From a checkpoint of a small mixture-of-experts model trained on Wikipedia: 80 experts in each of 6 layers, 2 picks a token.
Below are experts of layer 8 (counted from 0) of a mixture-of-experts language model. Rows are named router (the router's row for the expert), gate (a neuron's input weights, with its number), up (a neuron's input weights, with its number) and show model dimensions 0-63. Each number is 200 + 40 x the weight over its row's rms, rounded and kept within 0 to 999.
After each expert's rows: a language model's description of what the expert responds to. This comes from a sample of Wikipedia text that the model never trained on.

# expert 35
router,163,239,195,251,236,255,156,218,267,235,250,146,154,242,237,128,172,237,185,213,252,237,146,243,252,160,138,183,211,228,191,173,146,146,237,221,193,210,185,177,256,212,176,233,276,198,188,212,212,251,198,183,140,261,207,153,192,134,156,173,152,221,149,165
gate0,191,187,216,219,195,202,169,182,163,241,241,87,202,201,251,204,217,190,249,243,201,217,82,256,216,217,176,219,143,147,253,293,179,186,230,219,217,156,187,229,176,149,190,205,222,169,251,301,198,232,191,197,174,200,202,177,235,168,206,125,125,178,239,143
up0,236,195,192,216,190,221,250,180,189,235,181,125,215,205,242,196,193,235,248,225,288,237,159,232,224,227,217,188,174,171,261,215,242,190,279,229,220,217,268,194,195,144,238,219,246,184,193,188,299,220,184,107,180,197,182,212,229,125,217,194,151,160,196,194
gate1,182,143,187,240,132,176,166,164,222,247,243,221,150,235,204,198,243,149,211,211,220,204,191,227,247,117,179,183,184,268,240,149,247,180,228,172,162,262,112,207,172,199,152,221,238,195,149,120,146,156,160,176,151,234,225,265,240,246,195,217,179,225,105,205
up1,200,258,229,175,166,226,266,221,164,239,158,124,161,187,252,169,179,223,226,295,219,127,201,198,236,208,201,215,202,267,203,231,206,222,179,198,314,262,157,217,294,171,233,199,247,185,136,200,225,230,205,224,171,251,274,148,207,216,160,204,210,195,96,183
gate2,214,179,238,258,169,216,219,178,221,214,181,237,194,208,273,200,240,190,190,261,214,258,194,231,201,207,211,242,266,255,190,190,228,216,214,233,147,274,193,177,229,266,198,263,187,188,155,105,221,208,165,136,188,136,259,274,159,265,178,158,300,226,104,246
up2,206,152,209,176,238,209,201,243,54,158,281,197,202,168,126,204,220,217,192,225,188,207,208,250,193,187,151,145,181,219,204,177,242,152,196,164,165,154,152,168,147,208,177,101,116,196,269,254,242,187,190,247,182,256,168,209,203,265,193,263,211,214,244,190
What it handles: Closing quotation marks, parentheses and commas ending a title, date or aside, often before a pipe: "Tiptastic", (1869),, 67.0%.

# expert 23
router,157,192,257,194,222,277,164,249,183,252,184,166,177,269,244,140,230,214,162,212,182,211,95,265,287,155,127,177,225,242,199,219,194,143,174,227,185,179,187,232,245,228,148,248,254,239,221,173,223,212,207,142,113,251,270,197,244,174,182,235,185,194,191,183
gate0,150,252,228,190,169,183,126,231,201,206,216,230,216,267,262,200,153,208,193,268,191,175,205,288,197,237,265,160,249,245,195,173,200,254,171,295,257,212,227,181,271,173,145,263,215,204,152,202,302,250,180,183,188,230,171,275,206,172,252,306,247,140,191,138
up0,160,256,214,158,218,193,81,218,206,228,282,191,222,206,182,189,254,130,214,191,152,184,165,287,183,221,142,119,197,195,190,270,208,217,177,250,220,138,247,223,204,205,215,176,236,235,174,196,218,223,195,167,218,140,196,204,182,178,208,233,258,143,221,179
gate1,188,217,279,171,207,238,135,188,144,253,193,211,223,203,200,161,225,240,236,151,239,174,106,233,232,205,132,202,175,246,151,225,191,98,166,215,251,179,230,199,221,187,214,177,292,223,283,197,177,127,276,172,155,220,227,193,227,177,237,164,165,148,220,183
up1,150,162,186,249,253,210,177,179,225,196,239,206,201,208,230,185,187,256,276,251,277,205,307,197,176,183,153,286,254,148,205,259,246,245,218,168,206,181,98,189,161,201,204,178,136,225,215,173,160,214,293,198,181,94,179,153,259,162,215,195,209,212,208,162
gate2,230,283,267,177,161,173,187,157,236,237,208,194,190,250,196,204,205,231,212,182,158,244,178,251,250,261,161,159,243,209,190,204,164,288,208,268,231,200,177,226,183,196,260,268,205,277,171,170,233,216,226,148,146,268,288,138,137,177,224,206,191,300,148,143
up2,280,239,241,197,184,193,202,203,244,234,192,221,197,246,165,209,192,275,247,254,160,205,178,196,180,198,135,146,138,188,159,210,193,182,151,235,127,179,132,222,188,118,213,242,279,202,154,217,158,240,172,143,161,192,272,180,171,209,120,188,191,283,166,216
What it handles: Capital letters and pipes opening table headers, cells, list items and section titles, as in Title | W-riter(s), - D-istance, ==P-ersonal life==.

# expert 5
router,171,245,254,205,222,250,195,281,233,194,154,136,187,231,220,125,226,202,215,201,305,216,179,223,260,127,128,200,244,259,171,181,148,178,256,224,217,209,173,111,202,269,192,193,210,220,202,224,212,210,218,207,90,220,245,208,201,137,151,212,160,209,136,242
gate0,133,211,193,197,302,222,221,226,183,245,203,201,172,195,237,198,192,224,172,222,268,255,200,244,200,165,166,196,201,185,232,221,239,149,189,157,212,214,181,223,193,255,205,204,191,248,196,206,180,191,273,200,230,275,237,211,300,169,207,138,201,235,127,123
up0,211,266,258,190,238,228,222,313,251,214,220,152,189,201,312,198,180,185,202,214,173,228,214,224,274,171,209,222,211,252,194,273,214,137,171,192,176,247,163,220,217,191,254,239,172,214,188,215,204,197,292,164,190,277,124,180,233,208,194,215,153,239,171,137
gate1,211,232,162,203,154,208,209,278,194,217,152,167,132,205,272,172,89,222,220,315,160,184,170,173,182,188,156,148,155,221,217,231,179,214,139,173,191,146,190,155,175,250,188,210,202,210,143,186,199,187,182,200,178,256,190,196,268,216,185,218,231,191,198,153
up1,238,211,178,185,137,193,193,231,216,149,165,188,121,199,174,148,192,215,216,251,277,147,195,211,223,180,199,161,192,181,215,155,254,229,235,135,219,225,138,128,172,156,168,183,172,189,190,220,208,176,230,180,165,268,153,249,246,140,160,244,150,223,114,217
gate2,208,223,156,272,199,182,167,211,269,199,162,226,191,212,196,186,224,265,263,216,181,223,161,180,181,162,86,179,170,235,178,275,235,196,237,231,172,240,235,133,183,182,169,157,244,210,223,167,121,207,231,289,193,229,196,232,205,173,203,275,257,209,215,225
up2,190,88,196,121,294,148,202,165,186,180,228,214,213,251,210,189,188,129,197,212,123,241,260,221,180,214,198,234,244,282,253,159,154,210,183,162,222,177,189,219,191,127,186,222,202,186,186,213,170,203,210,142,207,194,186,202,175,151,173,151,152,188,243,153
What it handles: Inner word pieces after the first syllable, often s/t/p clusters, as in Chrz-ost-owska, shut-t-le, Chip-p-ewa, scul-p-tures, st-ation.

# expert 60
router,229,234,191,269,240,258,161,212,223,218,183,158,172,237,257,155,197,211,196,208,224,255,129,217,211,133,169,182,220,221,171,194,135,174,179,213,229,210,175,202,243,262,194,240,237,240,169,190,187,246,247,177,159,233,224,195,202,185,172,171,171,222,158,173
gate0,218,190,284,257,172,178,99,253,145,180,131,183,220,190,191,191,248,282,148,230,265,249,163,266,201,227,212,217,242,259,209,155,180,155,192,205,245,280,263,157,216,213,237,175,184,144,135,201,219,182,153,207,167,214,204,184,213,176,172,143,225,211,168,203
up0,245,262,292,182,214,144,193,197,200,194,169,211,198,192,170,190,161,262,133,295,203,239,231,253,231,217,241,222,239,183,191,256,182,236,167,166,187,202,209,199,192,269,240,195,208,163,118,136,183,241,214,180,171,272,153,118,221,180,169,221,246,214,247,181
gate1,210,217,238,161,191,249,183,175,194,244,207,201,196,192,257,214,245,205,217,240,177,244,211,203,188,225,193,213,207,200,197,188,133,155,173,163,107,173,155,225,253,250,248,221,193,209,187,225,243,263,220,195,228,212,227,243,139,250,112,187,200,148,129,101
up1,229,202,201,210,225,256,170,232,182,221,198,164,144,214,269,206,204,247,197,190,211,202,191,252,231,209,253,251,199,241,259,207,183,178,139,170,227,194,255,169,180,166,208,193,163,214,143,202,284,238,140,248,194,83,215,178,211,211,106,265,254,234,167,193
gate2,248,204,220,165,186,196,240,259,208,229,153,193,179,212,255,200,189,93,171,224,247,284,224,197,214,164,172,205,265,324,175,182,178,99,241,190,209,147,184,209,293,96,180,200,237,212,255,163,233,245,175,190,206,250,183,239,208,202,168,170,183,199,209,162
up2,174,175,207,178,143,211,219,177,267,202,147,182,219,219,223,229,293,192,118,234,193,282,216,228,211,190,208,238,238,243,226,154,206,119,316,155,195,189,274,236,155,169,211,269,230,182,202,194,232,221,234,212,193,216,178,227,170,162,159,248,250,236,188,212
What it handles: Hyphens, semicolons, and commas separating list items such as music genres or chemical names, and final vowel-ending pieces of foreign names like -i, -o, -ia.

# expert 0
router,186,210,228,282,207,256,174,263,227,254,240,132,137,270,283,170,194,203,192,214,219,263,129,188,291,158,139,155,259,206,210,167,159,126,209,176,182,220,183,186,188,243,212,234,227,199,165,218,197,276,246,160,140,251,220,190,218,148,154,178,205,200,160,180
gate0,253,169,192,256,218,150,179,227,260,257,259,230,220,235,182,183,172,148,234,184,214,230,161,175,273,183,126,199,181,246,223,227,239,205,177,205,140,131,163,179,147,217,94,193,240,211,186,278,189,242,243,213,164,272,160,265,239,146,149,218,186,273,230,172
up0,147,234,209,235,241,254,128,269,209,245,223,159,196,204,214,168,227,207,109,238,232,176,157,261,238,180,126,182,151,166,136,263,174,148,228,198,184,247,214,145,254,199,149,274,169,293,259,188,258,211,178,211,168,165,222,150,211,167,212,136,206,203,113,193
gate1,215,180,188,249,148,229,245,180,186,244,232,198,187,171,243,171,132,188,147,155,206,182,201,158,137,168,157,147,214,230,218,83,212,151,224,129,146,267,213,134,220,204,213,213,178,209,169,148,218,217,198,188,158,93,301,189,218,163,204,181,166,216,141,164
up1,198,231,218,143,260,158,224,130,172,154,253,238,181,194,183,144,160,283,163,210,184,299,184,238,237,122,238,207,159,184,208,276,207,286,147,154,234,151,220,148,166,192,166,208,255,193,209,212,201,236,163,168,173,245,198,194,155,166,198,264,171,216,270,214
gate2,198,213,206,160,154,233,220,176,189,203,215,153,199,242,182,230,216,228,184,169,200,226,44,228,197,234,191,227,189,152,242,229,100,202,261,191,231,220,158,249,226,186,245,166,161,217,164,250,221,195,204,148,198,190,154,197,232,145,181,122,224,240,172,212
up2,259,188,260,155,184,209,124,174,261,200,231,208,212,237,178,186,218,204,235,213,197,253,216,228,250,209,263,148,150,226,259,221,97,202,218,160,209,224,217,203,253,166,211,171,115,197,152,233,168,171,214,141,178,91,155,250,181,238,163,149,227,258,180,224
What it handles: Single letters or short pieces inside words, especially Greek-derived terms like sy-n-drome and phy-l-ogenetic, plus digits in table cells and coordinates.

# expert 47
router,142,230,212,249,180,231,134,258,227,212,237,188,140,233,278,142,204,194,203,244,224,260,116,203,233,202,159,131,235,255,187,159,127,177,189,173,194,181,208,175,214,217,178,266,232,251,160,224,169,193,175,183,103,231,273,204,225,154,190,191,178,205,156,188
gate0,136,143,224,197,206,187,217,207,201,267,151,189,180,171,202,150,223,177,177,203,209,219,179,239,214,232,226,208,209,222,184,180,181,241,270,172,195,158,144,292,279,191,227,253,138,177,267,163,223,163,207,165,173,218,236,160,253,125,167,151,142,254,185,226
up0,194,222,199,163,246,186,224,123,216,202,173,186,202,185,177,212,138,196,235,236,153,150,273,188,222,239,205,288,165,238,187,195,165,194,238,207,242,309,210,193,232,180,224,270,188,125,158,239,123,205,327,209,229,225,213,159,194,199,253,221,215,297,221,248
gate1,207,264,161,210,208,234,173,166,192,190,196,160,217,171,224,210,147,182,113,158,152,308,193,168,161,154,176,243,206,253,229,160,133,161,259,193,197,239,212,206,196,188,223,219,223,261,174,223,139,212,185,182,171,158,219,167,173,222,227,266,123,134,133,165
up1,200,243,133,207,185,178,156,238,185,206,232,247,217,228,202,170,154,193,306,203,88,161,195,173,200,205,202,309,250,135,178,190,195,254,209,229,141,237,139,237,194,224,273,177,203,176,165,157,277,214,143,256,217,148,187,278,179,270,230,289,233,219,205,103
gate2,163,225,244,220,151,237,195,201,182,193,208,238,223,182,214,165,194,184,136,239,107,202,243,213,153,107,186,168,182,166,271,186,98,131,194,222,186,232,190,201,211,250,109,210,250,234,185,149,256,246,181,146,199,245,243,145,203,187,209,199,233,194,243,215
up2,232,217,175,114,168,206,220,236,109,220,213,181,254,193,132,250,126,174,204,236,212,151,147,195,187,145,165,243,186,249,235,233,119,193,214,153,249,129,214,202,186,222,206,156,183,168,144,184,184,181,266,217,184,227,167,161,178,198,158,189,247,247,215,216
What it handles: Capitals inside acronyms such as PST, CET, NHL, WCBS, plus Cyrillic and diacritic byte pieces like ř in non-English names.

# expert 44
router,169,252,286,242,187,262,161,225,281,232,242,161,187,248,216,130,197,232,113,232,254,199,163,236,288,160,127,201,233,222,199,167,194,190,223,126,222,206,140,164,189,245,185,221,220,216,220,236,236,231,218,183,130,213,203,224,239,146,184,234,156,229,129,143
gate0,199,171,160,248,188,255,237,208,256,188,171,165,283,156,255,147,205,174,209,264,180,244,206,183,247,212,206,230,203,199,211,196,166,197,231,190,139,218,181,183,192,269,211,237,288,195,217,197,202,177,155,283,136,250,220,200,145,152,187,194,251,226,193,152
up0,235,204,220,313,224,266,258,193,232,169,222,212,218,172,202,197,268,200,99,241,233,211,205,241,203,158,158,155,265,158,243,209,229,172,249,165,175,187,205,138,136,240,190,208,281,176,231,236,206,243,182,244,161,299,223,233,184,168,220,238,183,216,140,153
gate1,197,228,191,201,219,253,180,198,307,143,220,228,190,204,245,187,267,203,200,208,176,179,175,182,196,199,223,235,264,192,198,168,161,166,216,229,161,211,217,193,172,167,82,221,191,125,203,198,178,211,189,185,199,160,214,236,214,242,154,196,226,150,169,197
up1,188,226,180,205,289,159,185,173,210,214,145,199,218,163,151,184,212,196,210,120,190,176,158,241,215,138,137,184,220,272,266,183,198,174,176,164,266,136,203,187,204,187,171,260,204,213,216,214,192,155,189,191,164,226,157,195,234,162,193,222,118,239,153,184
gate2,225,274,245,260,122,310,199,200,240,195,202,209,191,235,178,197,243,197,145,184,227,208,140,190,168,176,172,185,290,232,231,175,223,251,244,152,270,268,140,118,163,157,176,214,188,160,252,228,190,254,212,233,175,242,171,219,218,185,251,141,128,132,206,253
up2,198,270,285,140,209,211,271,202,206,185,238,169,190,203,215,181,137,203,151,110,279,216,183,152,167,214,195,205,244,165,205,213,236,260,182,158,203,147,155,172,136,157,174,139,177,223,275,275,180,292,184,227,174,239,219,221,255,174,205,174,162,164,210,167
What it handles: Mostly the letter t inside words like unfor-t-unately, cer-t-ain, t-our, plus month names and In before dates.

# expert 18
router,176,267,214,244,167,234,150,229,216,269,186,185,182,254,229,113,232,209,179,230,202,197,164,229,269,211,122,207,221,201,167,208,226,174,193,187,209,196,162,165,260,201,190,204,244,219,187,182,136,220,240,138,88,264,220,199,227,161,150,221,174,226,152,161
gate0,172,181,202,286,259,228,193,241,186,213,159,132,196,183,230,165,213,258,207,202,145,216,178,154,199,160,222,172,150,145,190,234,198,127,147,241,209,216,170,246,256,186,246,200,212,280,213,216,163,165,251,196,169,197,193,216,165,237,123,229,207,184,207,206
up0,323,163,169,227,154,228,210,151,121,256,300,207,237,223,181,234,212,281,219,176,183,217,156,231,219,180,224,225,192,163,230,206,229,108,107,271,210,165,187,215,213,147,198,192,166,161,229,153,193,157,251,234,198,196,206,178,177,168,148,233,230,201,227,185
gate1,221,190,282,283,129,200,200,314,258,206,283,219,179,241,162,232,204,245,222,193,243,199,168,278,206,205,219,239,161,203,159,191,186,210,245,179,236,270,216,221,299,224,192,215,201,229,195,161,168,229,190,251,213,212,165,253,250,170,230,148,180,218,198,260
up1,176,178,147,196,211,174,107,160,192,206,100,217,161,267,242,207,196,158,125,201,180,201,160,139,129,167,178,162,218,191,208,127,215,198,150,206,172,195,159,272,160,165,194,209,164,164,165,263,231,214,140,142,169,175,144,138,128,158,193,229,196,173,163,257
gate2,186,191,205,212,298,195,233,298,209,177,180,145,171,223,192,200,259,137,196,196,205,188,203,178,194,162,215,220,235,234,233,213,215,206,255,224,284,236,286,215,271,219,276,217,267,160,176,166,168,232,227,251,238,167,218,148,239,144,163,214,161,166,240,113
up2,216,159,202,216,238,236,194,277,182,188,216,150,184,199,158,211,308,220,172,283,232,224,243,210,270,187,230,159,126,220,236,253,182,197,202,140,210,239,217,225,244,173,230,208,244,217,234,191,209,174,234,245,232,207,137,222,226,289,199,255,93,185,186,202
What it handles: First consonant or consonant cluster of a lowercase word, usually after an article or comma, such as fl-ute, sh-ows, F-l-oor, g-l-obe.

# expert 10
router,163,233,239,228,236,249,138,235,193,267,224,139,193,209,223,143,222,192,123,238,243,241,167,249,220,141,179,191,211,229,161,175,114,140,191,199,177,203,118,160,225,212,135,207,225,251,137,226,199,263,210,180,162,253,228,178,227,135,173,212,178,196,192,175
gate0,170,287,230,235,197,215,220,194,183,245,147,208,181,187,190,179,217,144,142,199,230,253,231,256,172,229,195,176,181,195,164,157,272,156,188,227,213,278,151,205,229,141,219,196,155,252,192,117,251,200,228,123,199,105,281,256,233,251,228,209,236,154,177,186
up0,203,236,224,206,240,229,203,206,204,230,194,197,177,162,207,234,185,106,149,230,219,199,221,241,193,267,194,168,192,230,128,173,199,146,263,238,188,258,126,149,206,181,206,186,111,187,158,185,207,228,215,166,188,166,220,215,186,276,194,180,213,153,186,176
gate1,174,183,212,233,232,195,227,179,220,201,145,125,177,201,237,208,163,244,204,244,260,225,211,185,223,227,178,170,214,181,80,198,197,181,211,226,191,181,131,299,228,206,193,230,185,227,176,219,239,280,170,258,181,185,185,180,242,201,128,196,218,222,190,110
up1,202,135,163,183,150,156,204,169,189,203,229,135,237,227,230,263,124,225,159,204,204,228,194,165,194,174,219,129,96,181,173,194,244,137,140,273,201,252,193,247,137,248,224,209,218,239,149,225,205,129,216,169,206,210,149,172,179,212,179,242,187,145,228,150
gate2,116,240,172,209,177,206,174,221,180,199,165,262,209,187,218,191,178,238,135,161,255,179,208,228,232,153,225,182,197,156,208,243,182,188,170,252,142,301,195,117,180,171,222,194,303,253,243,277,231,208,192,212,221,146,158,211,112,159,179,255,181,146,144,218
up2,198,226,204,213,162,175,231,202,195,205,232,222,183,221,180,190,121,203,283,254,145,261,179,170,205,235,226,136,197,223,223,177,189,226,197,155,229,246,224,205,140,190,204,178,258,203,219,164,264,147,230,226,194,176,220,178,165,155,229,280,265,234,273,208
What it handles: Commas, sentence-ending periods, paragraph breaks and opening quotes, plus conjunctions like but, when, that, before a new clause.

# expert 31
router,194,208,244,275,184,238,196,278,197,303,231,179,179,235,191,157,207,190,169,212,215,215,146,247,223,99,94,162,265,232,161,163,139,153,217,139,208,197,223,183,233,222,170,253,203,263,199,203,183,235,214,211,192,267,267,206,237,177,149,201,183,218,170,150
gate0,185,174,224,177,198,193,266,186,176,240,318,192,238,213,201,168,186,199,133,150,168,227,229,265,196,188,158,202,237,184,164,181,158,236,143,141,214,168,237,229,171,234,270,209,256,203,227,202,99,113,170,204,199,181,227,200,232,212,182,196,134,173,192,242
up0,195,145,155,198,239,177,157,157,177,203,228,162,243,168,228,163,162,179,124,188,204,243,223,230,205,198,142,154,255,235,193,220,177,133,167,149,235,213,190,172,163,135,238,200,241,240,290,221,174,162,231,180,200,158,194,173,198,155,188,163,110,136,162,168
gate1,170,240,223,145,188,280,227,202,155,177,180,221,173,198,219,152,307,187,193,268,303,240,176,172,250,157,113,218,209,204,190,232,172,160,225,216,223,208,240,174,208,164,215,215,204,141,203,206,216,192,169,131,211,238,194,142,178,147,209,184,229,161,143,200
up1,199,140,198,120,158,161,190,138,199,290,206,223,229,171,185,160,184,212,252,233,238,232,150,212,250,232,176,237,146,156,240,180,253,181,207,182,240,176,249,115,141,171,222,163,148,231,226,175,228,235,153,183,194,202,198,150,201,230,211,158,213,235,173,235
gate2,205,228,293,194,183,196,248,168,181,281,222,147,224,177,223,235,129,213,142,248,194,158,174,149,183,188,159,173,157,229,117,276,139,267,255,209,157,210,225,228,196,229,196,272,234,228,218,189,236,213,198,225,184,175,262,130,205,165,180,266,241,236,185,144
up2,203,177,148,232,166,184,212,201,204,247,217,166,218,225,210,205,122,138,129,153,221,117,180,142,244,211,220,162,146,132,173,213,219,215,199,190,248,206,234,123,201,226,168,229,158,203,227,175,283,242,196,190,195,131,240,199,271,227,142,220,162,276,185,192
What it handles: Prepositions heading a phrase after a verb or noun, such as of, in, for, with, from, during, including census-style under age, about.

# expert 63
router,134,222,240,249,212,241,158,223,236,244,211,156,197,266,262,159,209,257,186,263,254,203,158,169,280,129,157,197,208,232,193,174,155,149,222,141,214,178,186,177,276,223,163,241,226,195,141,196,213,289,240,166,173,205,238,212,245,171,156,206,193,185,219,155
gate0,187,229,232,206,264,202,186,197,198,182,215,211,214,128,239,154,215,180,253,222,254,250,226,194,174,159,239,127,196,197,147,223,163,154,217,157,219,197,216,251,232,237,199,201,192,227,256,183,209,230,205,176,192,132,150,219,274,186,119,203,235,281,242,244
up0,184,251,188,154,244,252,163,193,216,223,214,180,227,247,158,234,190,208,239,218,162,160,230,202,262,164,182,259,214,215,220,187,288,257,154,223,158,152,260,197,211,264,224,251,256,173,197,211,225,209,240,168,221,197,228,109,142,254,246,177,241,210,222,186
gate1,178,142,277,236,157,183,220,203,244,248,135,160,247,217,248,168,166,196,107,196,227,218,168,182,203,166,252,134,224,230,230,237,192,198,263,243,196,169,218,277,225,225,212,194,238,247,172,159,218,269,248,206,185,174,229,256,280,171,186,184,75,226,223,193
up1,197,181,249,187,206,176,219,174,186,238,208,211,230,259,236,233,150,206,144,213,218,174,228,186,115,181,209,158,237,282,239,255,242,240,222,187,218,188,231,265,218,203,183,197,169,272,112,170,199,236,208,240,193,176,166,209,222,182,170,197,225,199,181,193
gate2,203,184,167,234,162,182,200,177,269,223,164,214,175,235,211,202,185,236,197,239,181,201,199,185,207,183,182,140,277,259,246,221,234,230,200,216,180,222,124,266,187,163,246,239,245,164,210,221,260,190,250,195,176,190,96,202,148,183,231,245,206,213,207,154
up2,232,292,155,125,173,197,231,214,175,187,227,113,198,160,175,210,217,198,188,213,165,173,209,220,238,184,163,227,139,154,210,230,220,255,177,189,207,260,219,161,210,206,183,227,196,171,238,207,179,278,189,200,210,221,230,196,195,184,209,204,261,227,178,150
What it handles: Plural or word-final s/es endings and final digits of numbers, such as Tu-es-day, patient-s, parti-es, 195-5, 3-7 households.

# expert 26
router,231,228,204,247,190,268,146,257,233,241,213,125,164,249,235,189,154,207,186,245,234,240,125,189,232,158,193,171,194,198,214,189,185,199,209,179,217,185,161,207,207,241,208,279,235,239,134,157,216,201,219,172,105,249,253,166,190,160,175,196,205,215,185,181
gate0,193,221,201,159,235,155,205,228,206,254,246,155,231,194,257,212,173,122,170,184,277,137,186,186,237,202,183,214,135,241,166,192,160,264,173,173,165,276,253,118,235,158,245,195,170,221,210,147,147,198,219,267,190,196,226,169,213,202,234,260,209,178,141,191
up0,285,251,205,194,272,201,208,192,119,230,207,126,248,176,218,240,170,167,195,211,166,196,177,180,166,266,213,150,175,223,165,205,185,213,231,195,219,197,247,191,147,260,213,183,169,210,174,237,226,190,192,243,208,199,155,191,251,250,114,233,209,196,204,142
gate1,204,273,219,238,179,137,151,255,198,142,167,188,273,215,172,183,164,181,218,201,232,192,111,217,220,218,180,168,137,127,226,130,185,204,198,230,189,201,145,153,173,251,193,155,206,199,249,201,245,188,251,150,157,209,191,203,185,202,189,204,272,243,190,165
up1,185,150,243,236,217,231,177,245,241,154,178,203,227,210,165,203,188,208,184,204,131,123,216,271,199,136,203,167,209,182,127,269,149,118,189,108,132,226,148,198,189,252,152,262,199,265,203,197,263,137,229,229,186,152,178,243,223,213,219,198,192,211,193,230
gate2,155,233,103,239,219,209,170,204,268,200,204,123,217,176,197,229,192,186,214,198,213,204,162,224,173,190,221,169,177,154,198,149,213,205,191,194,222,193,201,207,183,261,161,223,205,198,236,157,220,200,180,145,147,167,249,213,168,224,231,207,234,164,205,180
up2,136,234,222,250,178,178,191,200,196,189,167,252,208,193,242,185,190,152,201,138,240,147,163,138,294,149,133,226,209,248,196,126,135,216,194,130,146,236,267,195,223,141,204,156,162,185,234,127,181,274,173,216,238,179,172,225,251,111,257,182,156,200,168,227
What it handles: Word-starting or suffix pieces in taxonomy lists (Suborder: En-sifera, Strig-id-ae), plus capitalized starts like In, Un and year prefixes like 193.

# expert 32
router,157,231,245,236,200,270,115,204,260,234,257,162,190,254,217,98,209,215,169,192,212,221,98,281,240,133,118,192,206,228,167,228,215,164,230,179,227,186,158,188,258,201,155,226,245,176,125,194,210,214,229,147,167,254,251,194,220,139,186,224,175,242,174,174
gate0,251,226,139,144,218,183,135,188,220,232,115,152,159,124,194,178,208,69,213,171,139,149,223,239,217,187,178,126,179,223,244,175,256,201,216,204,135,208,161,170,230,271,146,274,226,180,128,112,201,212,259,189,197,237,247,219,227,177,146,235,191,197,176,270
up0,161,258,183,193,191,181,137,223,185,206,188,181,195,148,289,154,238,174,246,224,206,121,160,255,237,215,152,169,204,211,156,256,243,194,193,246,153,239,198,233,221,222,296,238,204,166,132,184,217,184,215,151,197,154,269,208,175,218,158,239,234,155,211,212
gate1,148,146,214,228,269,193,167,253,198,233,210,206,215,200,268,187,178,221,181,242,197,157,174,222,270,217,226,203,240,193,185,202,152,154,143,210,248,219,207,162,208,292,215,159,313,246,283,233,189,170,223,221,208,233,190,167,230,223,231,162,201,195,173,157
up1,170,122,220,198,224,153,166,129,195,274,209,210,187,212,257,201,192,223,200,231,225,177,203,254,285,157,250,213,197,217,210,254,177,148,208,217,275,176,171,167,255,234,269,192,217,216,291,174,180,204,238,192,175,227,222,180,238,208,232,190,216,258,179,125
gate2,182,181,216,219,217,179,162,209,244,172,224,174,229,288,204,148,236,152,182,211,169,228,110,280,298,211,177,205,159,184,212,239,130,140,107,191,170,227,233,204,227,215,169,245,261,273,266,155,188,178,325,159,185,230,167,242,164,170,182,213,160,183,207,223
up2,225,198,123,247,246,166,223,154,233,200,217,171,237,232,232,166,295,120,151,247,255,153,192,246,220,203,226,187,204,202,193,177,181,208,179,187,183,177,210,174,228,316,132,213,255,159,178,128,185,193,169,220,161,283,193,207,126,136,174,227,123,272,264,226
What it handles: Line breaks and dash bullets starting list items like In office or Born, and final year digits in dates such as 1938.

# expert 42
router,159,212,256,249,222,308,128,206,221,273,248,155,200,248,215,147,193,196,125,203,278,195,170,269,260,140,150,183,180,190,163,154,158,210,214,204,223,161,85,177,267,233,177,196,209,227,206,184,246,235,235,206,148,255,210,227,238,156,195,229,175,224,216,188
gate0,195,207,163,289,190,189,168,216,211,221,284,212,200,208,191,202,99,125,129,200,139,188,227,260,260,163,194,234,196,189,244,218,177,175,139,169,161,219,159,182,160,164,166,251,184,238,217,143,188,134,181,146,200,232,205,198,278,231,195,236,175,260,184,200
up0,152,158,158,246,136,126,174,133,203,186,226,235,200,195,137,201,244,160,270,254,224,152,193,152,183,140,177,187,159,166,201,138,185,181,191,85,245,217,150,181,198,202,241,261,219,187,262,220,157,144,150,182,168,166,178,215,173,203,142,181,98,207,232,206
gate1,164,151,243,201,182,249,232,205,197,255,278,150,216,220,257,219,231,222,162,238,131,278,185,222,234,203,179,204,153,228,180,267,188,150,227,210,196,194,160,183,225,292,205,203,236,198,209,194,215,192,235,57,198,253,214,114,188,223,190,181,168,189,210,111
up1,202,143,246,166,233,305,258,217,161,308,248,102,176,250,252,232,188,189,170,208,230,236,207,183,259,215,186,220,172,181,262,321,183,261,209,198,247,251,196,187,241,241,232,183,275,184,226,186,239,200,248,193,208,239,225,97,187,202,195,194,224,184,216,133
gate2,206,227,229,206,180,165,129,202,174,180,138,174,191,206,185,194,299,135,159,180,162,145,141,208,142,201,233,153,224,191,190,148,185,186,285,211,110,227,208,233,191,245,136,234,139,100,123,256,221,218,209,182,195,81,213,252,202,182,237,163,222,163,199,161
up2,234,258,145,181,236,201,249,221,156,199,174,154,201,260,203,115,177,167,228,120,217,186,123,230,209,173,179,260,127,194,203,186,166,272,166,212,112,166,155,224,231,206,154,193,110,231,184,117,260,257,339,203,200,156,221,217,244,174,235,129,258,162,179,241
What it handles: Double line breaks, sentence-ending periods, and == section heading markers where a new article, paragraph, or sentence begins, plus lowercase st.